{"n_layer": 13, "d_model": 256, "n_experts": 32, "d_expert": 160, "d_shared_expert": 256, "activation": "squared_relu", "moe_layers": [1, 2, 3, 4, 5, 6, 7, 8, 9, 10, 11, 12], "normalize_top_k": true, "balance_loss": 0.00245, "balance_bias": false, "vocab_size": 18801, "norm": "rmsnorm", "tie_embeddings": false}
Below are experts of layer 10 (counted from 0) of a mixture-of-experts language model. Rows are named router (the router's row for the expert), up (a neuron's input weights, with its number) and show model dimensions 0-255. Each number is 128 + 24 x the weight over its row's rms, rounded and kept within 0 to 255. Numbers have three digits each.
After each expert's rows: "comes after" lists some tokens at least twice as common just before its tokens as in all text; "mostly gets" lists some tokens that are sent to it at least half of the time. This comes from a sample of Wikipedia text that the model never trained on. Tokens count by the router's weight.

# expert 9
router:131100154162113169156109155142166150124107134149144117156129135139141155156136072115141132110117115091084117127167151154138113096161109139115144100152104136119133123128118163155119123093182136133155094116157160133144125156111153111111121129147114168140157143094100132157171133110130149141178152117113113130124157131107117107137159103125172138136124152122096113145092110118117170158120104101167105156179141159118082167139131157106086112113149107123173120139113107185159132132130115167102169149123109130155138078119131179135115133121113138135124106176144148110106106137110113150111139109124136139167116158134138098116150144096100150150102083161110152096151138115113131157169097129138133102123132129105137103093167176125162144085121161103110094103104077122124098088167114
up0:109123168144124126154098089126142175150141147103115121102150089189146110141117150172132145125161107119136104142117116128138189172140148126146150118112165153177138153162143133143135119142069152163145142102098103095157168092094190104115140119143135106102158170122144143144132149143157129177173098134107121094126127092075116138152129138118088111163100165105122183124137085134105099135100130107112116100088134118148110161167107138125140114115169129156142111078156090155121116079108118149092130158142171112143141159115119086150116146123127147125132133149125139094141143153112155145088100107130143158142133156134117134111142098128083122142084163123129153150108118096102099119139139143131127137131117114118151127122155127104134121168154118139097111127129128182142146109146114
up1:090100117117102156126143160159092130105107149154133083137094084128135105109101088084086174113119139117155107071108156102108112118127103142123172103086111168107088168083127140103166100125132136111130116117100126121109115134104160131135136115156159117108125164132139122152133133136111122155129116169120126123110134103117114130144154162114120145086097149151081134107114099132116100136118149137093196156136141084153107180138133154104128126153106125101164153135121111132083112133132096192104125155169177142143147143100137085141100170153098091092167109127157118116124117165144105099113120125100139120173124150116086098117166124102135130124109142147108072128132137145123107144109095164122126136129121102097099131157122122103106129102166131122097093132119129101145126147118111
up2:144100129132160121138112088138160139122116125141111144177151146156120143137128118100115068072119103119152130122135125178131092085151134141126160100157134123137096111090128164134157137109154110107149133164087131132142099155129146110155111120116102104096137113152150134148105135182136110171168052095112133126121114157094140130126080103148116157111125114117123102103131124115088104131173118123074117139095087157111131099127111159089092096123168143128125111119153124144162132135137137118164097106112131123133146149103135117146092142127103150126150175113130110134136127089207126141132168146119134076139121131128111113120127118117156052125139108111188159115122111129144131102113129106124135155158115133088116117095115145102135165133154178098156143149126114144133139113123078
up3:099108126153167111141166120152150111181089126088128117162137118129117130139093143159139126143101115103129113099137120167081156125079108110102140107113099151125125133160096122152106168130139126108147149093143138145119111107103137123109139118151115142171116127119100140140129149133106128128134125087101080097110197152142125079109108172121136107143106120126165121164159112137064112126163110101047125094147139138080177126119176158119149106094122128140132126175078132124144157150139115126168125099101112148124152178120094123090152132114164083125122129138097129128109134101143082097115130105179116121119104106123112160127166156099129120144095140109084140101163124123103128152122112128159143131124096134115100111139158141145135140141134190116112115131131154106104150131145143
up4:138137150118146161153108175142107106157116131142114110135180106130129080161146113166138165105143132130134172169138104158163125139143165139139154137109108158104087146116123151151128130149093144122165074119160163086110097081078087094135125176110116120101135146103131079148108149156125150124138121123134134121127162124099146124139141147134166136104086129140129134145133137164132104151124129118094150117144124115160148137131160133186094164119166129118141086083099117159105128108126154109106170132141118129092145134121087096124143142084097159144129178119178123112108086102103149145116123101130136117092120143106120104121147159129151136108122081105130099131155128116117103128110144120150128111142135142119169173132134158167139080138126111178111124091154068115112145155154105
comes after: " |", "|", ":", " /", ";", " 1,"
mostly gets: " her", " his", " age", " Her", " 33", " 40"

# expert 26
router:132125126137110147132113117107173136144112091143177132122153125150131167149179121151122127116121108089120089110155166144160120122154148127107148095123126154136173132090128132176120082091164113126118125132166141118116104143136130127101171132141130102148143141110126140158156142139138082171147146100092124134141143106163124139143173099087154143104049134128129122162150116130136143154123141120137111145125105164123083161123086105143111154108120121111180103124146138154155156143116172138108191125110079153153098124124124159163104098141121112147107087134119155078101129138144079110116135122135133153168104132124167146076126140089107133166107117128114146117171127111141099149144118121124087110113158185134169123106124129148096140132111195108096136122109109105151124110137122
up0:126153118152190116130106141095132125175121112170104080094130142134124132148134119135112146131117127119151094099148134118167117087137092129089170103128163116128159139116111103155167075144137147140119091106111115146131081130121114128127152065169127160122142132122093152118171110100158112132123097112105145112170113099144103117116108137139190135126147088111108063089140139096159135123111114096169148101115073106077074144111119123135076133129175137126146174155115120130122099126120179173129159105165132127149121104125114105123160113131098122146118097157150164107154141106107137153103126112131141122108081167147158114135146128110134086176100108141126144129141130162114099126107162133103110106117124106134135134121126121132126150096124153147127142097123092127131115168158119
up1:133102138126133156096124134170117145122105168116121177136159159176132128143111160109123121142141122079139112113092111156106085102123129119125121140128123089089095149121131094168131125109109139113117157166133132137124144045137139130092130125087139119138129095111148157137099098124144099148149137118108128135137150109109122134097141137127118113121106173126169138151142098144144155090143102167102147138149106138111106160132087080131171097152125106128100120117163152124157114122134105101138099175130175119120164129129077192178146101111163136132126125099160105107117112121131144138133133137132105117109110114104105174157152115094112088136092110109169138144084106141125079079158139129132128099106109110112168162157173121114161129137124099048139123139104134133100144129135119
up2:079164163116115153112122135136145126082194115122143096125123144113129094119183116148141067096136154124144133111152161137106142125152099140160116111115118116151163081090098134138129134137098111126112118118154140121133159157130133108100137105109089168076141163110119111103116131124090109119148166104091120107105116112107131150167121140130104162158185124128098148171138133147143113140160096132097169126090128077144115108133125112133145121153127132125163083130110156179115148133097177156127090139129099090121132158167130133160143107136102100132153131126131125107099146105132136157143116093110116118180109113103126105116122107142114087115131128133128096073113164106095086121097093120125111122148111183101122115109088141138071140138100137129108135104101144149114124142076147
up3:176168142128120131090161117132099116077127134108124125113102144127124109106159105137159109098140150154159121132149131136125097135127120110144126078141134078119133116094153149110160130077126155128144113105161111107105109128184158141136156146154156137145138141108155127138139136145141104136152117099087100165121136113125164106165089132135057102157100113104119113122161125119145138098126134133141163132123082174145123106128121116177140131132153101091141081139124164135108171128148140199153158148104106163147141094155151142116142122181157076105153146111135113128121129135124115130134142162124138159156111087096147093150153130110144159154131153131131112155139145142126127080093160127165067155115082161140150077127176153109107137119122123135115088123152125116145119109103137
up4:136100108145128106122133177127084101115148128093116146108143117154120102144118089161139093143106142099136108131110138142129121137130125108123160164107152151166148147076103130134146124135150115143134113131143161136099168060150111132143151116125122094151101118045135126168116131155163116158099130138095133157112155089114129111145208166117076138168110113109107162097085098126150135111128114108118147111123103095133160121145147089115142127095089131109159150134136131104130101146116080113137182154134126145131159138095111122091136160160120119105119116168127139143120160114135132117113106134134146136146119095123108121132172183080096143137111118126108155124139133176127134165134111143133159097146108159174096145056139133095155149154124163102153136114145113123142119116136132
comes after: "\n", " |", ".", "===", " =", " ==="
mostly gets: "/", " (", " '", "–", " re", " pro"

# expert 1
router:113147139156128128160089150132138157104116105141158120098109093110140200151208082139138140108126120119129111130137119157135100102158151149094156094141070144123125136105144132144143083124130127103130081153156128110131127144134149097124109119144112158136153149125071149134123142153156113164176164140099137155136151139120110122093163096112147152086084139119135110150144097156146146111127111088121140152106144179132123119152118089117116142125167137122144113114098123156122166115114153161110145111083102111169141107136131131141114128153141115173113130135149117117122087149149124084125150123136131144135077079137163111126130116102104176116100132144111119099142107087119125137136070149115111103114138201129156123127149138134134130129113133108126146115146116130203080083134113
up0:119094137125113118106154115136096110121134131136147117146110121105157137108158172145082147140139171143152091108148074116196123074136147149112131129116154108101144107130111134133174127085144101148149119125143099127121132095149188132114164115135143172124086084120176121103117104133152155075133156147125114100142122158113094168126153117101152124176102127107131130157153146104150106128127104137112126141117123150140123108112103124125108110073124101130090156131136125125133126116105092123134118122131134104158110139125142139156107141108124112128154164082159098154138143122126144160106147132120147185154140167088191143168136146120113140124118155067136161119112125103130164146113141160108113161127069065136147112116108101127120155125109143137124146117119096152063134111081155
up1:121128115109104100102123162116164105072104171117108152090123126110114112142120130201133099095129119160135102177145165093125125153127114114147125148180134156101133162160150120136154110127158111140121125126129149124099102114120099132151146099097125141158123129180160132170129143129144121117127053134161127081157159128123078134140102131150141096151133130117128138142140163165081108140121164092102108129109114134112181132154120131112165129154064140119136138135087138111115173112065082144113136130129090155114101129133115138129167154155097135136119121101142088139091148088147102120110112147137136097108110094168142120084136158168137148107133118130089106114111140112104125135122113138090135151121153101166117085125103108083145151153118147109105138168124141129144119105127141
up2:170150122085139125122104146107106131091104091111141118171126149104119139135103105133086109120144133152129138144166136116099141116131151149147126150067115143128108137109139142134129133137114100128137108094132149145111129114144171115126141127147129150149140110129128125152093130137059137108088079168136158103108138097105159110096130119093122146100115133091184093127147180096138112095142114117167158150151156101116127152122095131146143156100113145116171104137111134163116071101134116155130122140153099135118085152137131111152118093112112156090170111116133129113107102112139096156126152108174122095129152175103118122161107132163147195158110084109159132135172147131185157142121150094112156137137175095130154138101113116109121134116102117134156115148177134159124090141078117
up3:139151151115065165106137153120128125159130161150120115151103138124122105116144144182155156142149094105163104125109097118152163151099141136113120087112119150111163129135141103096103160127167130107143140142088179110120132110156110121160138114160152126098121138131077149137167126123172089138138167124157142127136085158122125139123136157148107124087132103138108109097166121117160122136152118149114151135111136132118106130156128151148108193147206142128128126078111188097138146127154143166173145111117127142118165142126121116124133166158144119133104156131173148142129147096141133108088145132128114172162130150097136084145132148125182158099125123152139140124143140105114137144164133101071146141127118142111162103105149098099111128101119119096150123104096098082092102101153144
up4:113129105130146142118079139151149136120145111137143112127132134129113139133121136170163113143137145155137095122127090106145132134130160112156101129182087151159098115108126149122125123156124117142103078137133125162138096150138127113126105149091149171159142177124121156113090127120172148152144103125086094098069136184095088135161131118111097122135120163122117123133151154142103105144123142120141156107102105152117126155159121138118088129147101120147127059064139105124151150107136102147085100115151128137160132150116118121164151098119137089106150099099105125057137165157131147202147122135164162134141111131098079137120116101169130129110123133127129141101097146120108116117132100140113151116140123149134142115133101098174124155140116084145076112122141092153136110143181085
comes after: " to", " was", " he", " and", " also", " is"
mostly gets: " used", " took", " began", " along", " announced", " located"

# expert 4
router:177123139172145100154123152119129167109113148127176113150131121141151126159146142181165164112119130113140093119129144179164096128123142140111133059110127123107129098114120168127140120100140093120156126157167151147112086153131131123111133119146110153115117142112097127143152109150107093160165186116155126148153175144179104114101161111107134135141129157119111137149121129137122166115134113092175142120128122148134076173134085094135102123102130141139150124107114148153142134105146152136089146144137077124137129058114153175164128111117112151134114111157131135085125125143152110093126123126137134171124098111155161113104177123078094120169133086144082129122186093103103118128166134141120110103111138161136134133110150126144106153107102161096136129141115130112168119108149116
up0:126129127125154125151147147145124123101110109140097120136138159112119127161151135167124123135105099070119081097093149150127151130129063135106131119102156127112151151097122108146138133124128135110168161125111139133093102090158053177170177149097145134166116153152118136121148101139138134111109183099131080154157101081158146119092108106112089130163099107094122139089123121137139132123135169117155082120117111162131092121104141164178122166136133096133129105150113128144145091139132113144081127108142170126130108092152122148106120125130129100117092106197137156124135132138144089104094136172126126087135061130138107128138118133104128098160115132121152151131128117130092184142120142118151137114129108134143160133125153136140110105129143187124137146147118101091112108140095114
up1:133159133135081139163118126111153104108122142155139127153161168109113108141145125108161101090156131096137116128078127100128161141125141115153101139137145114118134106117145165102141124133101124126128131102120135153136155108078113157113132143137122163099151151088109108138112101186134120088139107116117144154149132171131087146189139153163132121159176141098160164102141159073127130142088136122099064130113154163153154161141115159130101166117094094129162155141126135111119098180129138124119131180141126081116094114169146130117135139137100119060130074139103125100116122192127119121183108104151192102116129162105112124113114119137125142131109133135121143146120137101131122121140137129138181094113087169125103124123114117100110148142124144137169145116096112124099125146142126
up2:161100090120111066091155143099121122138111122123104166117082139160171113154117144126092115122142118156135090111113179159118141139167118166124109105124145175141115117093104146119108074078176146133153121138152166131147134169155136139129140107146124130092121117084128148121121159115165110156106127109147096113165111171145113111141133070122126146126077135140098100116133163146108133122137125091194155084136136109142155115168161140169159112146143131129111136127105176131149131122133137110131142082144129139135134124122138157151145110098132140097148122135095125123149102128135091075083130119115145109149135120101131112103076117149151120144126109127135073142100098099114111102131105175141104167128137124133186155129122107078163140140136133126121128127124156106143170102163129
up3:125108101127118099175126148105147126170120127153149169106154140106124165090121134104099130153110130109104113134150090137165063099117139113108097126107148175122111120117143084121132161108134126150134097143126138111173145152118109118097085113140121107179105120134121116114157148136109104115142189105154098115145134087134136120179092134104129143143125142129119155110114135064148128149090184097152151151128098131169117142140140135150119139128112163139140123129133145131115119135095166089141165134108081152136081133114136144156138186117149110116113115148126088120116076094099128130114119139139130192132151132158153165063194088125144106150107161151124120114150076100183115104087137130125120143165128133160118116111128131149123123122121114117111134145143151113158142136140124
up4:110137148101129180141107111136136129116075137117137122122106137084140105113136142120157135125104139105122117160110124166163175109136145137102116120143149119123119116143099125136169080112158119102136155069124160102099163085146156141141167145138117118152086147146111123159115160114110084097161149126122133103122146132106072125132138123153124135132142164130105081167151158101118143162158128109154112128145133128121115120111095072093145107148139181115156112101178131114081101143132076155106120119113154103139094142123182121157173079086159132136171150128102140103144125103094146097169152134140141115109123140086156136147119149123135147181122166148097088143151128127141118126160130084115142144082172095125147136086154111101116106129134118124129154143104112146107137115144152
comes after: "\n", " with", " $", " as", " by", " for"
mostly gets: " $", "′", "-", " 1,", " 2,", " 4,"

# expert 20
router:115127130166144122151112152124142109109104089149176141141167097121153148152140100155169132107123119109126070129118144135135104112130130141121174096117079131111113096120169157157094106068130116118139083169138153122127114163137137109078112132172110140144162164096103171137143152158100105149150157147081136131138171143150106159098128107099166177132111120156140118143151131122147126159125120091140121132143155200136121122138099088112086150140149138112174140105108151181163121140121147122096158108105087148150113106140105151144071136095087144125139099129147111138110135143107140118154134115127133166133134117138155114087113101094107139168118064174122146119126093125085117115164109112121123103105163118130156110111146127141124156105132140107123141126135131103152116127121102
up0:144126175110128143120124122164144143117081115128161103091148077120088111101142107161137116110144116154127128135128072100130150120101103127129133149170113120108116124082149120137077167106161145142110139179130170123104154141096133121136167130145130114147137081105136112152146121100150127131156122120126114102128131078092128136145107138111135121085173120153129111157111176171135096129125155113140144147168119136171137083125096103093089129112182114131158104138099159172161118132154139121193130143130145155102127146148111152101117193133098130094141129104106118128125152136164084106123124164127095106132108105148128112144159141145165099152096103116131114142162071138133111124124128139117122137086132161152109113120182160107144103100164110126112132121126168115137163150120091
up1:086151134109150113119135137153142133094140072126140084158174164130130156115129078156154121101119157149124128115086160120097159136098162158091109146150124145110125133145176140170103102126094140153139101097152124128076103092099127090140068068143095153168129097125131138131112142132172097102126049101117077133120139148175113143104125130114102150107156108141133088137142146098137092132132138089206126138138120120135111146118095142124146107123142134082151119099143140097107143128125148139101117130117150119138122184133132133107155174146112113119143125112120159089088125120124132150144112120143111087109138110148125143125093119167107144135096117118114130100138113169093165116142178173117143136129124129136110137156127127112144151151096145137121109135135119145152131132147172
up2:113095144123142115126128172098107150119122170141150181106104144126139117072107158105114144135140052137122175124151134140092121160132145108158148122127171181132119109149099135117157140121120135103125091114145152148107087100135106136133133137150075128133141148123136106096123144119131150129113144125144127121076104106114121144097129153124154125133120133101149132117118094129137083133132159115123149123149149142106186109088132136097138110121145134166114100067111143138104131174137124112137168122142157158143109105084161119187126134169105141116149140139124171148155116126071080153100124159120110138128089103193105145161132127142090129159125155140153125164109156120083148152125143127137130182078119101093150133150096083134117097111118088117138125126134102125131119111087140
up3:144135137083112098157115138126142131154099104111123129117178145161151107080138178154169129119134127147084089140139109132134145104111142133149116126141121158142170105166130067125186133107116168132110147149144166129114154152151080137137138151134118102175102116141136152098097131142119150127149186160145156120157145105119106182110144115092087143135131056127170134142129161150132156136110150096110126119105155141129150124116138103094106139055124107120142097152104131146118173105144180127143132079106134120130118149108137093140122153120100126096136104155141127121122145119121106109132051127084146142111122156135119131104150158127125118097099131121137152150130128132135114108154158184117109156101092104148100136150137141125128132122136130136179116129169137101086112168146134
up4:130150165064147134180150147130122118109130131138149158103120106139109127126141101111084147123138113070143073101081123157161131139124109170127171133155110130158127130126143107133087117134161144115142148136104120079140122106127156126138125173131102092140103160175143141128148137087121118103141151096121129118142121113125159109123159093145125203127114180140164092157145134098097141187126096100132128108137134140108151179097139102150140111127137117154122149155153114127094137126146127168118148111183130144099160123116101107148128125111118124119149149151110088148140146143103100107153166133075142108108111123153127162131115107161140069115120121169081128122171111139131157141136165152138112134118181096131136096139128116126097107119143186132125118164116149117151119152097103
comes after: "\n", "\n ", " known", " 195", " 0;", " A."
mostly gets: ".", "s.", ").", "\".", "a.", "ed."

# expert 15
router:107118102133140095151117117122108134101130134159142112105158095133137129151151082129133111103139137075093107166133146128111142121167152124113151118149129178112115101101162163157125123087165081131106047160140149098133105152117146107121123101118120157142131127087117126127147125136131107142146137113084144172131146126154108140122139126122126148134141145110117120118124090110138175175099133060126108133148164155135089193147126106106128138081134131141176091141100126143162126169117146131150166159124101161164104066129100154175099122148148124127115071129131145131093105144146130125111123128137132137160117066125136119101152126097114143158107123196122146129136095110141137133162093103118130114142155131146145149102158130164133133087107144089106131155158114133129103111148105
up0:104092090150116115101122137111111131105123129136110155155139108179141150121133143154149105173115110122145188164125125164132105114115136160130141129121186132125123147154130132144147139111117151175140079129136138087156141124119145162134087148127093151122138147105102132099140149175116147055117105120130122144144123154106080127185150095146163152137122125102155079112138106119106123122161118166141121172126133156078133146171133162154123129136137189123154159103150124111146081135130128143147124136138098132115146139116140125123128113140156138089142103133126115119131097107130120134115127139113145143149113163112098145114115139080138167172116180082118134108096095152135081136123153113117120130114111150140086116117149141144136111077127200148177087117133100152180105096139151
up1:115155141167128095146122150155154136114141123131115117134131158121159082138131090131137126143168155113154134125144159114162124103139120095113147139197125176143067186091219127124129118113128138112139129120118084120135120122156108157130125125097076133137139127125154155139131135147132112136115139142132144109105152135161149133130157131120132097162172156132110123090117104097162130156100142109084125120106133125158136148147128146084110126122127112121135111145142112132148115156121105098107078089132084145127143147094122161148138103126129119125137125134141164101103106143105109093171096156151116166124120143144129136176154176073161133145128098146126154118131116120146105165155114160131151136115120154137128140123134140163121116088165097179105061102125134068139103073109096
up2:145154153137114124117141141151146109119112153126130120153149170133106107141102115103101123122086121138116153129118157121112118102083111129147090127132158164056135144094091117163134116105101132127141088115132148138102106147098121130160093078135105136129178172114133142120101152156152124091114110109141143161149110113142122137103165152138130152127132110116149117111143129129119096172095131180123117103138190096137118164140171104113138120125139143155160145144161126179138107127142082140116106128169100140140136135100144103114162157144117142110128121091169107098103104149155084129137075066122137125121137166111145177122154058138089139122148136123138148128163128111138119137135121124134178075103130088092129142106142135108128103149176086092161126150133104093109141155114150
up3:087113140135155131102136132148105141147154133110134111150113127132124111130111091137092093132152092080156111117083087133092143133109123076155166152143139119160177134156106084102154100133125144131105155159121123132104099125125142080128164118126124137122138096125124159141128117134146126177151160062129105156155158126165121100134107118088093112135118145157129151176127115129141099145131169114145161115121089140159120138122141123127103089100199084142137114176072127083121128138102132104138105104113122139141095109113134126093127131092118161168170103104158088168091135135090127127142125123124110155116112089096137102113136147150093102110134122095144176094114140176108126142139122114109087119126129134153060123126118142126148142120106151130129137120106127187114109106114144
up4:109117136117124108111113099137107153068150122178141122109136114140105122111088128082109168121137122103135111143123105129144132112125173134140124159126154113158127133062124177143162160136165104103143134141186127161101165148155164089120111162100111092153162100147110180103139152133144126133114124139169091124125149131108113159130118115125144142149176141152141136131140138137151148122062120083129054157112158187090075176086173118117124131123128118113169106100124140085140130121142159132124143146135112104116149118128123146108118127100142134086151138150132114115137139116088123096093146121117141112103128144131135149135162117114101139132116070124123097152113080142163100115111111118112153110122155144141179142114132118116109115113119176100117158150112165163106116144129143
comes after: " |", "\n", ".", " =", " ==", ")"
mostly gets: "\n", "rypt", "idae", " Animalia", "202", "==History=="

# expert 14
router:141152119149132151137120161120124127115069097145192106090145102152139127127171141154155144111146097132155116137157143144140109092127154123113149104139089121125159122116136137124110080143158085111113115132158144096099120149137190097092140098136114124150155137107105131162154134130122141163203139134120151125157151120124100135110161109112140146131078112114131128149081121133130139144129127099136143130118166139105117130121122082077098137123163134130156116150109155163157148146116147136090165119126134110140125095127082150172102087131119123120097084140154111122129120161140100119135128112136128126131110121136174131102131087105125150149107109147133145091140071103138141186145094143120101113124195149095166125116151147110074134129123134053110110130162113125167148103152102
up0:117165158115142137151075109141113120109157114144132138125136155125119118176095121120163113119114133152158151152099124113162132122105153044137148129152153130110134108109133079144103166109154094142125158114118147135169126133130154118111105125146124197101125151166124169118182130105135139134138095133125183128104078096128139117134156123126084115086107133129111115133115121153100131131149132151120171121126163157113100135190112104157155127128131116118115091090124123139096050120137079155122126131121104133136122118150083154101100174081120184145107148161114093132102117140120119174131104133113136130132141141096151123118119142098141132148134108084163126133120159125135145130160104124114105130138095109108200133130163152105093147142128131142135140145115165172147092112126127
up1:101114099124118147086141125116175123128106078148151126097143103140107135083147134129105133119110112136124104104084161134103162122143086162121133163130172104109099132101124144124125135123109119076147121137156115135089129141175122107156144114162139122153146156130127144093133106142102087104186094133089138101131132109126132097092119169176102165188125117147124166146125086115123131164159122098191131130079125139092154134113120104085117083098133078190149105102109125119086118156108149134161143098143149097200133129117148130125136121148106087118142125091109114116161153126146117157153107123151145142159134132135133141113134107119134110112136135127165138128139090116112131127158122141066155120128126143128132126135109087137175150144085143134101129100127082117135137145134107
up2:160152135140156133116144118139094138158119114110158125112159158136132145125129123154155159137104143160105155088116141128101163161114140107151117123120146157093090099177147075154134148149119149094112161102132157112101095120125103119125100142149119119092177125111112103141157167179158153135141177102114121118134127110122122125134134114096103156121134146126115144135122129091129123145101129155131133142128126087140053110134125142100108117121094118131106131089134159135159118148105140083135133153101114117139070150136124151119142125129151105171161120140124125146130117127156107121130119138135137157156125083135108103129125146171099123101155169140168110096167107166103104105215096138102114069119100150141142093182131140104139136095099130096081084120177177112129147117109137
up3:132141135116156120132142151105136071100116124127102120130092102136161125137149080082105120120105086104153114118104094086096089116094135137142116152130101108128118092136085100120129127138124113116120140147150098122126129149154123139139129128109144114088117110112114091091143137119146125120158103184126142149131130130116086130117155097148099128129154110146125158140147123149110127117153080095120097112125138161143092129113117147141112098168140152068138083144107185133113147093107156156136114110144135116140145132119138132128153133128122180151159131152143127139185137143097129121146073151153166185128105089155188149122132137154115106160102133155118114113101133133113084137133144177171124161142133118168163166137070100099085167116158171117173131117103118139102103095154136
up4:130145117123115148126196142110134155160155115112171149117133116133137122094160108148148149120144119151113127151137098113144124136165153128119087122176067139105127113133130133110113136140138115136112142127117121108120119129154141121105087124168097155194156155168161146149150114110127139143101099097137110118161139118154131120121112148129126156115124147153151179125096125136137084112137171144138171111078140114146127122167092115151125102141105101134140129145141131131117112168124111211164135083118110099169133148137092117121136153106135138099115084133140127139115129133061158094159150116211134127185118067100103124110129114115140167102172132152134138132122134110129162139120107132120128087106138126145163121119159166130107112166109157117128161149091105142126113129112179
comes after: "\n", " ", " was", " Candidate", ")", " —"
mostly gets: "|", " held", "\n ", " Succeeded", "ided", " joined"

# expert 31
router:130154142133153158151090118121143173132061107131160112115170133136160150132132100134140126102118123087103095152107127147116131115147120141099124101151100154125121108126174141149117106107148117138160126181176154101125117179140158085122103133129094138132173115098120107176154120147143072150159161118117114151125179119152126122097165085112133145107125133130150106132098133094151140132142120076142132110145149148111129152136110144120097156114152138110158103134137136137122150126083140151114161160115100100127120092109106162138095133120116189131104094166111146097103121168153111147110124117110149166149108111152131104100131112079088155146114100174140142111159131138144107115128102136126141106111132133146166107115210137131104145111115159090116150114109125107126055107119123
up0:167161129121151154114123153086128143145097143175130152098159160122104092129119094115096143144142131113146143150084120139119103134118108093143134152148113111104080087137159114090128131159124177125134147124113140147168099161130194133094117115146122124122149156119096148135116073115100144124078100127089106063115089150107113143141150173128146074135143156127083135151113134144079125102120146168083162152150142121115120162123113117112117132133169098118117173105129142107146180130136132114135129160097106143140144153109139144157159114145134105152116131146168111124157135123123159143114137124128152097115120107124132084104090126069126118151107093170138152129146149100158162087152165137119154117144106169109137137122118123142140099090125134094118172148116116152142137087098133
up1:093122131106129085098128166103080122115114102117113132078136156173155123149130109100147136117119118098115100165087138152129133094197141104122147154163116131136102126154134138149139089151122129164139128170102157164117108122084124146117125140149087084115144084081143131091120126124132106123160128116142139107145114141146147116139123132095110138111138141143160118164139164160109111154142068128105143086141145129120127144146131125086105164135160114153124156113134163110104113081138132134148084160122106124104123105125123158138125181160088155099149139091105124117179154114119105165135073099123110116100125088108099191160144135128134125144153111114174112111148134127112134140153120097148115099129127144139154140156186096133110137102118172103108117110112166098094102141098141
up2:125104150105113164161148174133131101140126144152112117147161121141143170147101096101136144125137151141094086101150120117126097118128099106051159126128145147109195123135192147115142112114147070154157102167162117101099127149148127088118155146153140118108093084142156109120094155128123151117140159144116148146142060113110156161135098147151154142153194113129106134165123125144104144128149150065146107122126100131124169129145143113141117108114111115098159118153084140134132156108130120135129152104106129118148150089123155143128116136146162136148151124136128138123115135142103140142141091127109129150128101146098119133151152141116170103097132092098106101168127151133134121118148102169131124133141123133149118143090166108129106154180150105104145092122158107173101097175121090
up3:127115105135115135103111094114108165142106112134144121148120138126176172104123096126111146123102176095110155092144107111115093095113126110130130135146137137135111124104086152160109127154106125081086122111162129175147097138139164163100090092112151112146128166142139145156167114188083135155151082145158119160114103114142099184179139116142095135100151142118104128121111128092135117108107133159156149093165168121122164128145149124130134106106110096110139114154102117104102125120150151124095118103115126121107158131118130115145126134125170124120142139161109144139160087143134115071072147117127142118118153083105115154125091147101144118122111094109118165055134131132151116153152109134115147096146100124161117137129157135039132162151123100142131107117117117127125098091151125
up4:099116116142105151170148126116160118142126164128126167150122076161105145160109118132111134124135132145115137153151131143112145159089148168111103132159118134154114142142116126144111156144093118124118130138136126120167087134121170082131100146101165136127117087142150115092132139148116105108135154113155135136157130125124155128138070151099088148071155115115143125104131169114112153086122093167107146119128126157125075130102112094154141135140139086134116134149114109119098127146121160122116120110149189076165138108118121134147179177099104159140161122126106106133117107144103137132105095076157165132099166119095089141116142135103116177091126114154141161129132123102105126137176087098142100141127118145155143130124157141179142137097104102056140137107114134126160095125114182
comes after: " ", " 0", " 1", " 2", " —", " 3"
mostly gets: " |", " Length:", " code:", "|---|---|---|", " Total:", "/sq"